Experts of a small language model: 4 picks a token, 662M tokens.
Below are experts of layer 6 (counted from 0) of a mixture-of-experts language model. Rows are named down (a neuron's output weights, with its number) and show model dimensions 0-255. Each number is 500 + 50 x the weight over its row's rms, rounded and kept within 0 to 999. Numbers have three digits each.
Before each expert's rows: "raises" lists some tokens whose logits its average output raises strongly, later layers aside. This comes from a sample of Wikipedia text that the model never trained on.

# expert 12
raises: " and", " (", " |", " all"
down0:478545508477474483288517561502512522500497469450442490421558473564520568397502482459541544449434476539480662491530482567444535458538546610487491581478458542518514483505476476406469533489469457559491500565452492461544528518535473538429562441493594425539454498528487435519502455513526464475551536548529487474394518546485417480584489470534470462490557536485579498465502505541534543537551452397469494466551585486522515451553514598543494593452573488526404428519533542470460514524446501529411411447522502536451485510468579486548503511536476500527402496484470495415536487515586540468502536554478519543648579476489543529468512505507506485543584530605508368507562498429547496459539464513536557526579538449487480400521452576412445433503445474501465445572447477411451543419562487

# expert 14
raises: "1", "2", "3", "4", "5", "7"
down0:397519486494491540445532500587462511429499503493535441438519578416489535551558493538487537558546487471524455539457548511418548455546516477650546525448537486473608460515480483595489496391548530419568439476522556456544539539481426476531536501407466522497531506566544476471511493504476497557480491415581497526408443503568523403489610477473517491532558448476516473519219486456437496517548528542572451555426422489469552512511456486494477484561504531499455506532551563512474478504449452504504529450467505502458493459516547480491462500462467459469471521510468603464508451518529402516540532520432424449500544500497461551532493443481502511505472473564532504499482578492556453545579477465472551491520588523443450528489445596529430423504472273548543547551548463543535485481455553

# expert 70
raises: "0", "9", "5", "2", "3", "4"
down0:507608488420530496717501429478402487456376485449542476455537559543402407488447511443454460444405427433463525392473461463486521501513501472556473389448498570483466516533483520495535520478581479525524498581549516533477542498508503475445425444498421555453433477489478397408530509406602409427438533462452504541383631497486559496474461541517495493517549490476510427508508571534381413514468450457443503524573410597421519457465557533560507478471479549585545520367455529453502506504551541477566506462502513482439501524442570537505541533514544473538478461558500552458485560543469479451607490537498433525521522487472505498501490472533464527567524508512472494501465528477485444594432509539474450521500432519514462534464423546495398480449473415467477540472488448491482496509487508

# expert 2
raises: " ", " and", "-", ","
down0:521499420501575472380451515466530524502522624484573505556423516480506468474578434466506456424531512485426506491392509484495477604528474460487492575495394508598574547510493568465504494535517546554516436543577515539568440534499473467499471512465444487452529565425548475570553517535414451559451437421530523469494487559495444514437460508547455537585532492459407487491508500442534501488466426478560454597484417501535581596549529554496448514541507547463542494393491559516462505494536602449481469570481518461514508546493494677525497498476483543420554518403481479461541489555509522467421433545463492505504502530500481549560470502590494527493444538539545420541477394453420433407516496514486429530465419591463515561546474420385473471431453408553536461453584462533439558422531536

# expert 91
raises: " the", " a", " an", " his"
down0:516495430462525561667589485579400471462467435429448494501498442546492496463449527561490519538475439514458519442442533534536622498579455459526497515550524477504483542466526437572480495506463490408470550478455652529479534425523513468506444530465587550452529461442617565536469511536421378541396544481519449550413501579454517522457456447455504552410392509539549471414545552510525546562522448515467555484504525504555516425530447507434526484567527508463488376605474536449503494495471428592521465617490495514476537513494477440517542409454479482593459504551522457480511443461494455486497510446540466525491481517450483601527459490515553518470544568534576479553631563537452528464548496529537576498513500448521535539513563452526505490492543595524534530523418497541509515584452626

# expert 94
raises: "0", "2", "5", "7", "1", "4"
down0:469479483526536480453570505435488547488462475501490470415483526422487520522452434542460438500435450526560591467502534463608573460610528574479526435537523540546495541438573434543449531424610505512556589446528432467501554498512511536405469479574539555496544533510447620371430483506488437390563490487518503475589542554500483416447572551581550525539600528521445527592484636511461476472505547541463492452491580560440413506421442461504417488546407497459519478538439417519519494532445626432558500556467467507475542479478538505505512471478463447526445556465432533432493470522533459508508541468505588527476494581408571532541533562482432483485486483519551517512524456496559373516536432453468500448620498588481498482492537449458456469536502545440519467477498546418450537495423548

# expert 51
raises: " |", "”", "7", " /", "4", "1"
down0:432492525503480436571496473429607539457531510461511522492563466546517479471518515563522523484399467429469544408539515516535520527562482481530502578469539559444478510422475495467520528534554453465530558541509485526407520385627503571475512593457581635518439593421522473514450463451420503478446459518392533584561480546369452505519497512476553632526496496498465474535451437496458543549534486609474507518619389588562539524550479523506585509551540497467494513374560477495490484502398449579431457455498489527519512449560506502443513519598570563525487521455523618546454542543577497537495504412528488462613497548477496542494488508550507547464466529527424460441481435438524443492456418518465400427450600489507492525474514472416499503542506484563453553540490507494535473459453457

# expert 75
raises: "ing", "ed", " |", "n", "me", "er"
down0:454502535566513526506582548416589460513495473457560466452563491544563501537489477533521483498429528437505500542403563431617488585506541562545563497532480441510528457473447568444525549441531643418437452558591465503545484474483504494509471502506460489438527554505513544438495466408364406445423522557555450446489474513496497540549477541477539521484436519476543472521558457505439584454505452491478431500383500483457528482484433621364460577458417479536477502442472500487428434460562462356501542484550423510524538539488549476516540544559521480468488462477438485535494497467405485474502492432545559568486485513490485407519560489558475519484483599517578437477646409424481455511535529577595553564516526529529506538535485515379489582535551499527550545482517437444474504440520540

# expert 32
raises: "2", "1", "3", "5", "6", "4"
down0:444457412592519523589564460540482515487499436562541505585492429521501563445577538558494493512351468461438435476501551573488464442518490453540494468514499599464521465528565526440493494427476500480500596481469378481521491481517446489508549473505463484486448474537524515540501411468504457432511407528530464467584524544519462474561530498529459500434534478469565513506467566503518502448457493496535497505443481415517587624512493554561447473520440493550524580567551481538531595597547494522436575499635500467424507482482633474464558498570476535538405478519533457560514433546597629537487587638459562563449485543463424447411572514566465467449530451556420514460537510466547507497483559428488521500451424470470539497467382450533445487525496406449511538515567450483502537534508442

# expert 15
raises: " and", ",", " of", " for", " in", " |"
down0:448479474475430432493519479487534513496530507479586504516556596557489575584496522560489482504449468437575456426576563440462547410529508489527458444558538471471527515450462467565466558533394522519475483572431533486551440659567526519548510425553419467533498451502565528563560552522470469474579495471493553521478511571435449497378462513480540496493529552428378504495523554443402541544383477480453558464488393411506496462454502473542566428494541435562548575464513526526505591561506543504439507352469508466497595503466475479597562477513435569434520571501481480525528480532433483553517472524462597583558560449523592574455571494440455487533478329532426510514472532486504445550512527495455445565504494482526544477513485525457492557497464509446480407526544499450504460476558474

# expert 47
raises: " ", ",", "-", ".", " and", ";"
down0:558508501476505516424540500558586560505453432555529478442558439549532494518435469435474558448401488530483519485565490428391504454604454528560528482547433489550527508506522459522507459461437565422560439531541455543555486531539527542548513512474439510501478452517544592554456510570544481465394536527536470524507496520454493519459573600544476465545475468534430455437448502507519462444417496506515539559459563386548443512433524532495465545477447445477426492434528562538462432526502583502456421446424589505511499510571496589585552481383549562547450461516544543532422458494470594513550508518526541450574480518542508503428480503551491545550529525481492618507466471429489475562436463429405516490555588521527560526542475546525534524358555420480462393476582443651501510451560410

# expert 27
raises: " ", " which", " he", " the", " including", " though"
down0:558506458475492494650487500476504555530543488614533498454509566454498555442538494458485545507479424506554499563457516530568484460520500508532472672513542557495504543447467582571565401480517597458461541459564565528396553457473604574529617494518526490520441469477482436424525450497496536536466457512574540594581545488551501457577550475528493391554539573434636445550464536492507550436479443461401584452541476454529598445455515518536520472602497499570546491512521467500452522559491407489545530562560513538513479525493505519505473510582457471498501522507414485415529554507490538573484536525516500501580566427535481536507489508580514529418526455440450501455522540551404516525432500480561545503492526452589508367491472586533541550496560528509501475538449581370536527478500474

# expert 59
raises: "1", "2", "4", "5", "0", "3"
down0:491485528548459566487542499503464596557408509431457442419470517475477479491366486497535512462539511517444513528448491495491575477441426597440555515543602562541502418501444511581468435520554549468528420490506595606500488502460522508493408487496494496498541462553534490472406465452457505493440527550549588531538511579533459612461507514515422512535517522457481575561403536479430486445418593425476517530533449581424461437472460530491576414580477636428484457572490527474564591510489397424462550552476438478472594431530519536478530526538513448542506513525515504545561437588542458513540460540542490495516510534458448599512493514476616496416548512545483466569489544428473481573512512521528430486549497510400495541526507527571577426533419530564458563567477531433560578525524474

# expert 1
raises: " example", "metry", "ral"
down0:514654494522398446534552521424412498514485574591516513481525477481458511560475497485425477498475473550479489403605540487556584476356504487530470479590492554451468546514454521570531533491380511474481487548497552401440442495550384537500435483537521431547496530479466439518380543485472481629521487509561513500541475448457542486555569433517475500490431527415491449459536440534518536506427521538506473479513524506477576498595476526484460510441422500521531522609527517453464433588528553541516541556464482460519504517527556638501486518487530495483504460502504476491400626423506542456397465509483496451493503390561505491523572540565554452511467471474458499606459530482601434495427515561516519459492532449476546528612567454559453461482479561457481495438426524411530466549514592

# expert 38
raises: " in", ",", ".", ";", " and", " ("
down0:512496543438456465445382563608478570475461603486557542514461424459496502520539441440486549471482539495552592569514478555497407510401439580572460468531534543568444560430549524485469536449560510456487434536546537374504505492493498507437467480481491497546473463513489492546554446478432438461507505609468406541530572419513578451518469496535537419558410455518467495489440524464623487555479497538499508495527547497511486507457449507509388498499594511500544465482447469498526508500459477400554568436463498478501453461439474501543456429506521408469451484449611534484547527530517476465513544488472480517542477450439536597417539465484559593474522447505467414513564488416408410486594523509606487491455454549555520531533581516486516413494456465418512465668420487545512484403441465

# expert 21
raises: " first", "In", "1", "2", "La", "Mar"
down0:423438528479585403495553530568403507559462535534569518495500498502475503528474466496434566389443499522575658532424484490498553479570524497499470527554456560465540456474500511486519508469515595588476507519508420455531473481587559401536546463550484478510543514507565477449602528501481424459501493605503567436506487507544527479496564564537536469551504441464591459540404530522508407473554458477524493583503463534462492507529472561525424533625502569509476492510578550560506518460479520531533468465424441455469528475414473442535482534507432479429453513495537580524526451514520469444535451491508529490431494576505510495418521364485529420580502486515498523482496449533581625477487530485347578443499543453519498522672445527473455484467516427464503421549554602475516389448491480

# expert 23
raises: "ne", "n", "us", "go", "y", "as"
down0:417498623412478498418545457572518520534533525537470597480428527513484407493614532642511462502500497542450510448551494503476578585498424512483558554535498594402544528532521501577498500503521460484469532559412472483585583474484538473521439473466598502481529479578535517523577548505495535552533468473571502487595481593537527472484534496485379605506443449571440417561488464472476553480506518444475471575470595446513540541556464552541468444500573535468544395485513509496527525524611537481483494498589586480432439561495580464462521504428514521464523438415490437450468536536574511443600475516519487474503540494566384519540502475481569514497447379525428455570522481491490339452470466477533439523543494518493565454528509521554554550459512486487578529547461480557513465523576525

# expert 50
raises: "\n", " ", " —"
down0:552514568569434443566454596515613454565497478546459376426500603473447452552553511497507509485547552466498485454505501469461479544494609501415457448428483436450573515480552507510574502461506498429423539446507446532505585454441545500564526460494450397536554441410487434580525515489456538544504494487464382440435494493495502453414382479488479528494493491528568531513544502545562503359490402551479472429394576519433462506495562512525520505476488475461410530488572504554515500532512511534409489466590429436426501496477523409454530520438509543511450444495455526500437452562510447536492424567450455469490559445558449509588480484502559475576427549410445468471487534565487483465558462485468487498450537488571546456510545482516574468547486596526360537510569609542549470533525522

# expert 33
raises: "|", "-", "\n", "—", "Career"
down0:460546456473531578576497524500482408530505535399461539461482564470533483551494551471488465486410550544508417502482498533618364537481540458471491471508468474581517504545557456466397468532479519487343583501471476527462485497547543560551480489489460512554406509538496468480484527563486511487462516517441564502447514596491533569506529479502452505486509492653533560532495479456525546429426418531568470452524506375532494561433482508559491475476444524529483460493548522433518528389516508430469464572568477507507524542572498582504468549535344504541601517505491464487614450547574589572553541488475513486501484552607482516477532518411487418466475452453497577379495457444496540538440579538505538416432546434588483512469533438568436575556537466436464486494397447530550499515474507

# expert 43
raises: "W", "E", "K", "the", "O", "M"
down0:418411533514474411573422565539506432586519517472523517426444528467523485455553535545578457532434464501411525508432466486512501483462501546449601531493552484545338488479512462373550528484520460521607475495520443424471501512566486578481494502552440469390462517592524528498473559434508487439441439509496425539532435541475552475470494457520503481408514471566521505503565537505439453380542512542491565516524536526530590543558482536508379475496568511447473490564535520485480483507572551507546465507507532574511533512349550484475480529575537408466401535510561382569491478500437491529530546453482499501483519502558522468457512573519462537436520437367524489540606481522563493549565533519471492475542595557482479438488595601524489528513570486566521568525413551510442536560411483

# expert 29
raises: "s", " ", "o", " be"
down0:483479538488550521698454524551457476471413445527364446484467545427521418518478527491481496453443509569563534497573538527417554578454553479444534487564529532441512527552475519579627466471492555549531542521537550511485523478480495491483408474496550461504462550417548522504525480532503538430474401542406405491464488552438510466482486439473454548482458485583417461479520548470527569494532576472522509495485514424442477464485460526496501474496437485557469489543392596456459507475541484548468496487465586374444521464520566492534537471480493428517436540587500503498502472450467391528523546553570459585526460470537379531649544513525395466501433487401474431471450572477567542457588456499550451505538452510435472520531465445484494478447480473424392543499487458510473611440494480

# expert 28
raises: "1", "0", "2", "able", "pp", "th"
down0:469479496408541491482484528552502519460471501550564430492445537530509494460404497494503474429480480504590473477570455577515532575534500362467460497445531498519498540559533540510468421577418422498519538517432537478489515558503620613572470478527549496467523518513464472456473582501603553430497477402486478466694502525449561495541532510497517452531478532464590551422542466414433536517540538532518523549547406414446515480557546497443474519590548557548500528411496469444608596520514508479428454494472468495658606425591500522553512504513511501528440455505472559520435533577555525411463501512468455487539515483471526504540451432573441539519548470510461428489543443546566540461416485500465580468465528466462548502445490503464435462430495523549511536525489458663483553534460471

# expert 45
raises: "\n", ";", " (", ",", ".", "^{["
down0:470507515473514456424475522479597542502498553493516486518575501478463524526412484509641576522505414497471518504547515542414494388524412503512488536508558514473537484554494498503470471628409467499432411471519467543546512422514509569394558406477500584555494449528541528479498550478464518486409529484490570463486417584496447560503471457479504528459530514443474529543470417465496510556506574541545451442447429516459437587494492468576465419611565475483537544485462531465602461529500415558538494471528472500587570532463511480492488503484493457449507523457528495498535456407560485593456443438535564533448531480472446526529610430424474420455518428579452459553534490414615381516530436437556545515478584456485534539504498484494489627426575488526500565454404541457469513516388562

# expert 4
raises: ",", "1", "2", "3", "5", "4"
down0:470505463454549507544484490527528588433475515512502619508527502563546494428548448567589458474563390512503537442572460541524540526483453365513442501525477565415488399508519567467633481500507528545494631501428517492470494483606537505485472494485481531438466441488519504414442489549551501527432518476508538408416556476506550593533516556481533468412490540538645505519493549524475591552540600511539495396509544531337539512485454487490470462560461473478409499501447548567499469517497500459453485527447487483481534534446553581497536444514521482402524438508476458478523494445582467528476547529566413424559481591454497527426495516471480504473432522487543494603495473548525563497442462446549558515458464495470460519525528548633397465562571576513484488518536559474535492396523588

# expert 62
raises: " the", " ", " a"
down0:429489519540468459796502542485511528515474473470456504447591620481605511520488444493441457447338486460453556462426483600412578534512488475538498516574513524506486441531450547448593507478516496468563569490507495559441425417468554539597523574452425514470494505514454459491480541510514511482462540529517510557470487673512435477449506428463550522463542508538508491529452451459490582481462551492541481510371454533397558518520539553561529533492492516474412389514473502465532547452531496461494470524529495543599544476513508490458588493506536548471492497503541460476510462552527567486575538588492530502469537470475490484512506565586435378529507586473512459522574461525546531520524512523525481472590485549487546485516481447546513519500508540484447429525546492495585425525471479